Weights of a small mixture-of-experts language model, trained from scratch on English Wikipedia: a variant of Muon for the experts.
Below are experts of layer 4 (counted from 0) of a mixture-of-experts language model. Rows are named router (the router's row for the expert) and show model dimensions 0-223. Each number is 128 + 32 x the weight over its row's rms, rounded and kept within 0 to 255.
After each expert's rows: "mostly gets" lists some tokens that are sent to it at least half of the time; "comes before" lists some tokens at least twice as common just after its tokens as in all text. This comes from a sample of Wikipedia text that the model never trained on. Tokens count by the router's weight.

# expert 50
router [ 51 142 112  86 183 111 128 141 160 187  69  83 176 127 200  79 142 152 159 118 132 174 158  79 121  99  84 111  78 159 126 166 142 141 119 166  69 155 137 154  48 107 150 102 157 110 117  87 226  86 125 142 193 127 134 160 104 122 111 176 126 156 150 112 118 120 126 114 176 150 168  94 126 141 159 108 117 106 107 136 134 129  69 111 118 111 174 205 187 145 137 147  47 171 181 137 158 154 122 122 168 132 123 145 136 159 117 121 122 158 162 148 174  74 124 165 128 135 123 139 137 120 101 136 128 129 135 163 167 141 142 119 103  97  55 170 146 131 113 203 154 158 111 135 142 173 159  76 118 154 167  84 128 143 127  47 161 126 104  81  94  83  78 160 169 148 151 126 140 134  67  73 139 151  98 109 145  94 132  99 127 137 111  95 106 128 169  93 172 108 149 159 110  87  86 115 148 113 155  85 144 164 172 106 129 138 110 192 136 116 179 140 118 143 155 143  93 128 112 136 117 138 103 126]
mostly gets: "ed", "ated", "ating", "ized", "ised", "ious"
comes before: " by", " to", " in", " with", " from", " on"

# expert 64
router [117 178 116 112 112 150 156 132 122 132 115 101 185 131 137 132 184  75 125 127  90 106 107 110 212 102 129 108  83 157 159 135 114 130 133 169  68 105 130 114 124 139  53 120 135  99 133 115 177 138 144  94 149 180 138 172 130 100 105 106 134 145 189 146 129  56 122 178 151 113 115 101 131  85 109 118 149  78  92 190 119 148 106 136  88  90 159 138 132 140 132 135 117 140  88 100 110 152  84 179 152 103 162 140 102 127  97 130  68  87 111 100 161 147 122 163 104 129 143  88  69  66 113 199  94 118 162 155 153 126 153  55 105 108 109 172 104 136  42 153 160 145 141 131 134 142 137  79 149 155 142  23 177 159 104  63 128  92  61 133  95 107 132 143 108 125 126 155 105 167 116 181 141 193  86 123 150 128 155 145 183  89 163 171 142 178 151  91 159  94  85 123 114 103  91 136 134  94 120 185  58 119 146  79 106 153 117 168 165  93 125 118 148 107 129 146 179 111 115 138 110 153 106 141]
mostly gets: "″N", " Coordinates:", " Country:", "°W", " Location:", " also=="
comes before: "\n", "-", ":", " by:", " /", " =="

# expert 94
router [115 156 108  77 144 142 133 176 148 143  60  90 116 150 184 169 137 139 128 117 139 124  89  87 142 120 112 113  80 128 178 122 126 128 124 156 109  59 129 115 110  93  87 146 151  37 157 159 144  95 122  93 112 108  95 193 134 103 104 116 129 120 130  79 156 128 143 109 165 134 158  82 122  96 142 102  99 142 140 148 110 147 128 109 135 149 130 191 144 156  91 114  91  88  97 153 104 108 148 139 156  83 129 170 116 133 159 161 108  69 153 153 163  98 119 132  74 116 121 200  78 126 113 124 157 106  70 138 122 132 145 144  35  96 131 121 143  97 148 135 129 160  84 104 172 122 174 121 135 113 179  72 154 219 174  96 169 116  55 115 101 100  95 125 144 110 105 162 112 152 146 132 150 143 134 127 132 101 116 202 120 115 132 160  66 112 159 111 123 107  35 131 105 105  76 119 127  47 149 161 106 169  84 140 148 152 118 137 123  97 131 145 186 130 106 185  99  95  49 110 152 174 102 186]
mostly gets: ".", "s.", ").", " ===", "\".", "a."
comes before: "\n", " The", " He", " In", " It", " This"

# expert 19
router [124 147  93  89 111 204 154 168 116 110  84  57 110 113 175 171 161 136 166 138 129 151  85 147  87 168 121 108  73 121 148  80  98 144  82 149 111 170 102 104 106  63 104  96 137  61 154 177 119  85 132 116 129 114  96 134 125  49  98 111 171 108 154 153 157 122 105 175 148 163 150 130 126 152 120 145  96 143 125 119 159 132 117 104  96 121 108 101  98  63  79 169 102 135 139 199 146 141 156 113 198 115 162  89 115 170  95 143 117 104 115 105 150 131  93 136  94 104 180 133 111  98  77 139  81 133 114  76 109 130 114 172  71 109  74 174 124 147 129 100 199 134  45 110 167 137 132  95 114 146 182 110  94 131 107 124 141 112 113  78 103 114 121 149  96 107  87  73 132  77 172 114 184 164 109  97 148  55 136 142 154 134  98 152 136 177 165 121 188  92 119 101 121 106 113 150 134  99 163 175  96 157  79 130 136  98  91 108 141  82 166 141 165 129 126 161 107 102  79 169 148 147 112 181]
mostly gets: " one", " most", " some", " Best", " second", " third"
comes before: " of", " than", " for", " place", " States", " round"

# expert 33
router [105 176 125 148 143 148 122 192 163  87 125 151 129 120 168 157 127 128 167 119 116 130  97 157 162  97 131 102  92 137 136  83 112 126 110 161 110 122 182 116  40 102  95  72 145 101 146 105 131 117 138 110 158 175 135 141 128 137  75 115 149  78 143 150 163  50 132 122 138 132 155 102 172 122 164 120 124  63 111 119 184 189  87 109 174  53  96 110 203  75 139  95 109 167 112 213 167  83 117 127 158 143 103 163 184 156 137 160  91  91 108 101 149 102 131 181 117 118 126 144  79  97 107 104 117 114 160 139 124 118  83 119  92  62 121 170 162 106 155 117 182 157  90  82 126 153 144 141 147 106 145 116 122 157 127  74 162 149 126  84 110 112 136 133 156 164 112 119 150 161 169 104 173 125 120  91 109 179 122  81 163 158 108 158  51 104 126 174 125 119 155 146  77 101  96  90 174  80 130 118  99  88 113 154 144 140  94 184 134  79 143 117 203 147 137 110 177 119  56 164 153 128 126 156]
mostly gets: " born", " due", " children", " father", " married", " wife"
comes before: " to", " in", " by", " and", " with", " as"

# expert 14
router [ 97 151 139  78 126 130  83 166 151 133  79  73 104 142 146 150 126 145 153 124 178 167  89 133 109 212  92 114  81 139 133 117 170  88 130 146 114 118  93 178 121  94 120 152  72  55  77 120 171  94 103 149 167 218 110 114 100 139  83 128 169 126 183 152  79 121 119  90 135  85 157 105 130 122 105 158  99 124  88 131 137 117 132 122 200  87 150 120 199 148 133 134  96  84 181 139  97 185  77 145 211 138 137 139 135 171 113 151 104  96 120 156 154 162 138 166 128 134 120 129  94 175  89 120 104 109 139 138 158  85 124 177 109 125 115 146  89 151 104 140 172 163 107 183 169 173 139 102 181 205 129 109 137 122  97 105 129 140  73 137 123 118  92 142 129  78  67 167 151 148 149 163 143 131  84 125 197 118 144 115 149 146 140 167 108 140  95 118 100 139  67 157 109  78  77 141 159  70 140 153 104 141 116 143 149 188 104 130 155 131  86 183 141 127 149 146 154 137 126 126 152  79  65 141]
mostly gets: " during", " each", " where", " per", " before", " During"
comes before: " the", " he", " a", " his", " it", " they"

# expert 73
router [105 155  58  41 148 124 109 165 161 177 106  97  95 136 209 145 154 174 149  82 154 123  76 104  86 100  93  77 111 189 158  77 149 174 153 125 133 108  86  96  90 115 169 115 165  97 108 176 151 114 107  95 130 112 101 123 133 108  80 128 157 119 139 142 147 110 148 116 162 167 160  96 144 112 138  75  90 134 134 155 130 114 109 134 121  99  91 110 176 129  98 129  89 125 140 172 115 154  96 142 183 158 111 147  95 128 116 148 110  78 113 140 147  69 144 134 140 130 130 141  86 148 139 133 143 114  96 120 118 121 131 139   8 117 151 151  94 104 105 152 149 155  97  92 142 126 162  43 164  87 143 130 198 176 136  87 158 102  53 145 141 126  52 148 115 144 131 134  81 135 159 143 131 113 113 148 135 118 143 169 133 142 151 149 116 128 192 106 106 127  84  88 146 112  59  95 163  68 147 158 135 168  99 125 141  98 108 100 115  96 193 129 179 111 103 159 107 118  71 131 153 106  54 183]
mostly gets: " United", " New", ").", " ===", " South", "ed."
comes before: "\n", " The", " He", " In", " States", " It"

# expert 60
router [110 153 123  82 166 115  92 143 144 129  99 138 100 136 149 188 132  64 103  59 139 204 117 132 154 181 101 115  81 107 129 143 153 163  85 181  99 115 143 106  88  44  73 116 166  93  78 136 131 119 119 179 149 178 113 138 130  99  63 103 117 118 129 164 105  75 135 150 128 179 175  95 116 139 126  98 127 112  93 102 195 158 112 101 114 117 173 170 120 121 155 162  79 171 100 175 160 130 170 182 189 102 122 136 108  96 151 158 161 121 114  82 137 110  91 181 123 103  88 114  87 149  67 178 116 149  87 115 117 120 211  63  62  92 100 123  96 162  90 153 136 126 137 115 158 133 160 134 138 131 100 124 121 131 111  53 134 101  95 124 127  94  65 103 157 122 115 141 107 117  80 157 140 122 103 125 141 158 111 169 153 143 113 195 109 153 138 118 113  97 134 115  82  61 126 112 166 109 147 133  89 124 127 106 124 150 131  95  87 108 144 139 207 124 193 164 157  94  82 137 118  93 102 114]
mostly gets: " such", " well", " known", " served", " m", " published"
comes before: " as", " in", " on", " of", " by", " to"

# expert 17
router [130 142  91 126  98 148 103 166 153 127 138  71 130 120 147 157 101 125 155 110 165 177 128 175 167 126 111 140 104 202 132 108 124 127 129 184  72 147 130 135  88 109  98 127 117  80 160  80 180 130 131 129 177 176 110 179 102 121  41 122  91 124 128 137 110  52 208  89 170 119 154 104 170 165 119 113  87 104 119  80 133 121  97 169 130 101 166 148 193 125 100 121 152 165 180 201 103 134 134  85 218 155 105 171 123 163 133 151 143 102 135 101 161  97 132 171 124  68 133 104 105 148 130 150  81 132 156 107 151 127 123 133 110  98 117 144 171 120 135 104 155 136 118 153 118 120 161 119 188 131 177 109 123 173 119 123 149 153 135  72 176 111 139 149  91 132  58  95 116 189 120 151 195 160 159 120 121 100 173  84 148 118 106 124 101 115 161 127 166 140  58 123  96 106  50 128 111  67  94 137 101 138 193  88 121 119 124 113 133 118 127 123 210 136  98 132 168 132  95 114  80 109 106 169]
mostly gets: " 2015", " 2017", " 2014", " 2008", " 2019", " 2018"
comes before: " |", "),", "–19", " –", " m", "1"

# expert 29
router [156 175 149  76 131 175 146 204 135 189  87 106  94 111 155 146  75 137 165 110 165 179  93 166 170 190 142 125  73 107 145  65 122 150 114 167 103 155 150 158 128  99 109 116 131  82 110 182 125 100 112 132 179 145  69 159 145 128  68 122 127 122 198 182 131 102 113 130 143 103 143 106 161 149 142 148  90  90 100 122 109 169 107 110  97  68 139 144 169  91  89 144  86  99 178 192 138 142  63 121 130 136  89  91  82 106 145 153 107  71 106 173 137 134 167 167 123 137 134 115  89 153  91 131  88 132  98 133 108 129 108  84  92  66 111 141 126 143 142 152 109 104  81 136 138 136 206 103 119 136 112 120 134 152 120  89 146 127 129 110 125 124 122 175 147 142 139  89  95  93 174 145 155 154 166 145 175 116 177  88 137 104 111 125 130 188 173 131 114 115 137 134 174 103  69 105 166  96 180 199  61 134  99 112 154 143 125 159 103 135 104 173 152 150 126 106 177 103 138 188  64 114  78 167]
mostly gets: " League", " Cup", " school", " club", " Championship", " Championships"
comes before: " in", " of", " and", " for", " at", " Cup"

# expert 28
router [106 174 131  73 164 148 144 179 113 116 122  93 156 110 134 165 142  81 108 174 106 178  97 121 159 105 147 122  73 166 128 103 161  70 108 172  76 146  96 160 118 139 165 160 189 103 136 110 149 117 100 153 148 105  84 176 102 114  86 112 177 120 117 133 155 129 149 169 182 141 138  72 129 108 132 117 149 128 121 164 107 214  87 122  96 115 141 140 137 109 137 171 153  94 161 151 166 158  86 139 157  96 112 147 165 101 131 154 121  82 140 118 111 190 147 122 112 131 115 121  89 120  66 174 121  59 166 156  78 105 141 122  26 112  86 151 118 108 116 160 166 139 106 179 162 131 111 117 111 100 119  34 131 200 141 110 139 130 114  83 100 121 142 149 133 128  85 164 165 109  95 107 130 157 110 154 160 132 105 172 119 115 171 150 112 120 200 140 135  79  78 176 131 109 101  83 162  51 147 225 125 112 133  81 155 132 133  94  96 110 109 157 176 135 128 132 107 103  65 123 110 154  96 136]
mostly gets: "°W", " founded", " Family:", " =", " Insecta", "American"
comes before: "\n", " a", " the", " in", " by", " an"

# expert 55
router [145 143 124 103 116 112 157 167 116 125 112  70 131  71 155 156 149 114 122 147 154 152 101 157 105 113 122 103 107 123 142  88 142 113  85 164  92 155 106 117 128 106 141 141 143 136 161 106 193  71  78 100 181 112  68  93 131  74  83 129 146 139 140 147 130  90 181 155 130 175 153 137 176  59 126 145 130  97 100 145 141 177  80  80 128  74 166 103 133 100 114 116  88 136 105 128 160 165 118 140 150 166 125 118 116 140  84 183 153  67 114 122 115 110 106 170  79  65 186 121  98 139 126 153 110  84  93 165 167 135 101  69 132 131 114 194 128 151  88 150 204 126 127 147 120 162 139  98 145 142 105  29 188 147  71  93 146 195  92  99 164  93  88 129 164  96 112 155  98 138 128 115 132  91 152 122 134  40 111 142 186 103 120 115 138 123 131 154 164 119  67 145 115  61 128 133 111  99 248 160 148 150 116 128 115 124 105 147 160 119 123 139 188 136 107 148 170 129 101 121 134 161 115 122]
mostly gets: " Utah", " Thomas", " Trinidad", "John", " opposition", "William"
comes before: "\n", "The", "In", "==", "===", "On"

# expert 59
router [111 220 128 127 110 164 183 179 154 156 110  94 133 107 154 123 119 168 169 190 113 146  99  64 111 130 119  88  81 150 161  88  89 160  90 118  98 156 105 158 109 115 127 134 138 115 169 123 160  55 105 148 158 102 129 149 104  87 112 134 144 102 170 113 176  84 111 151 173 164 157 148 128 100 101 156  97 111 135 151 114 198  96 116 129 132 133  88 166  87  71 135 168 133 123 161 171 130  98  90 178 176 167 128 101 177 125 143  87 122 111 168 153  60 141 123 121  91 118 119 121 112  79 158  92 128  83 153 136  98 125 124 111 112 110 159 145 118 187 143 169 194  64 116 185 158 167 148  97 167 145  88 148 105  73 116 164 145 107 139 151 140 121 177 115 168  84  73 135  90 110  97 171 133 118 167 129 115 144 118 191 111  94 128  63 207 144 135 122 108 103  95 108 104  77 120 153  63 169 157  94 140 124 122  86 122  89 144 104 106 146 109 152  80 123  69 161 113  78 180 150 113 156 154]
mostly gets: " player", " member", " President", " Minister", " general", " General"
comes before: " of", " and", " in", " who", "'s", " for"

# expert 35
router [123 205 121  71  80 136 139 169 179  98  94 128  94 102 147 129 124  98 131  88 132 148 108 128 150 144 116 105  94 143 179  64 144 139  78 185  25 151 117 130 132  76 119  89 130 162 144 165 169 133  87 164 150 109 105 149 139 146  66 158 149 154 158 111 114  60 134 149 176 180 166 101 138 145 152 142 129 116 109  93 146 161 111 115 137 139 158 156 194 106 113  97 119 142 139 182  93 118  83 132 177  80 122 162 137 188 124 161 124 132  67 151 188 107  84 159  78 144 125  62  53 108 148 168  85 148 130 182 149  59 127 120  95 129  98 131  97  91 144 169 103 167  96 138 136 156 175 140 140 104 178 126 158 174 145 106 149 117 106 101 138 112 107 129  95  88 110 100 101 177 186 136 176 132 126 163 135 126 112 149 127 117 143 106 146 167 152 100 104 132 149 111  96  85  91  79 152  26 162 136 137 157 152 124 110 153 112 137 170 130 112 153 167 159  90 164 177 105 154 117 106 140  88 154]
mostly gets: ".4", ".5", ".8", ".3", "–1", ".0"
comes before: " |", "″N", " /", " mi)", ");", "4"

# expert 58
router [100 161 147  42 154 131 122 153 119  92 115 110 124 104 159 146 112 120 160 106 158 100 149 168 130 116  77  95  92 113 184 102 137 109  77 225  64 169 165 141  94 110 182 101 124 135 118  72 137 133 109 131 105 129 125 157 133 135  79 135 187 118 147 169 131  53 187 124 158 167  98 111 147  72 129  90 134  79 143 119 152 165  83 131 109 102 137  70 156 118  92 116 127  77 134 144 136 126  98 133 142 120 169 163 122 123  99 185 166 104 166 120 140 162  93 141 121  79 145  96  61 142  97 178 104 132 130 158 132 107 109 101 117 158 131 151 190 139  90 164 163 193  79 160 156 136 136  82 150 127  86 104 124 161 156  66 186 155 100 126 106  53  64 141 116 128  94  95 160 120  91  92 127 124 104 104 112 101 109 151 190 159 117 105  81 127 165 133  96 125 144 116  92 125 134 125 152 112 177 145  98 175 146 140 142 133 107 121 114  50 149 133 221 167  71 124 147  84  93 151 111 156 132 131]
mostly gets: "==", " ==", " also==", "|---|---|---|---|---|---|", "s==", "==See"
comes before: "\n", "The", "==", "In", "===", "-"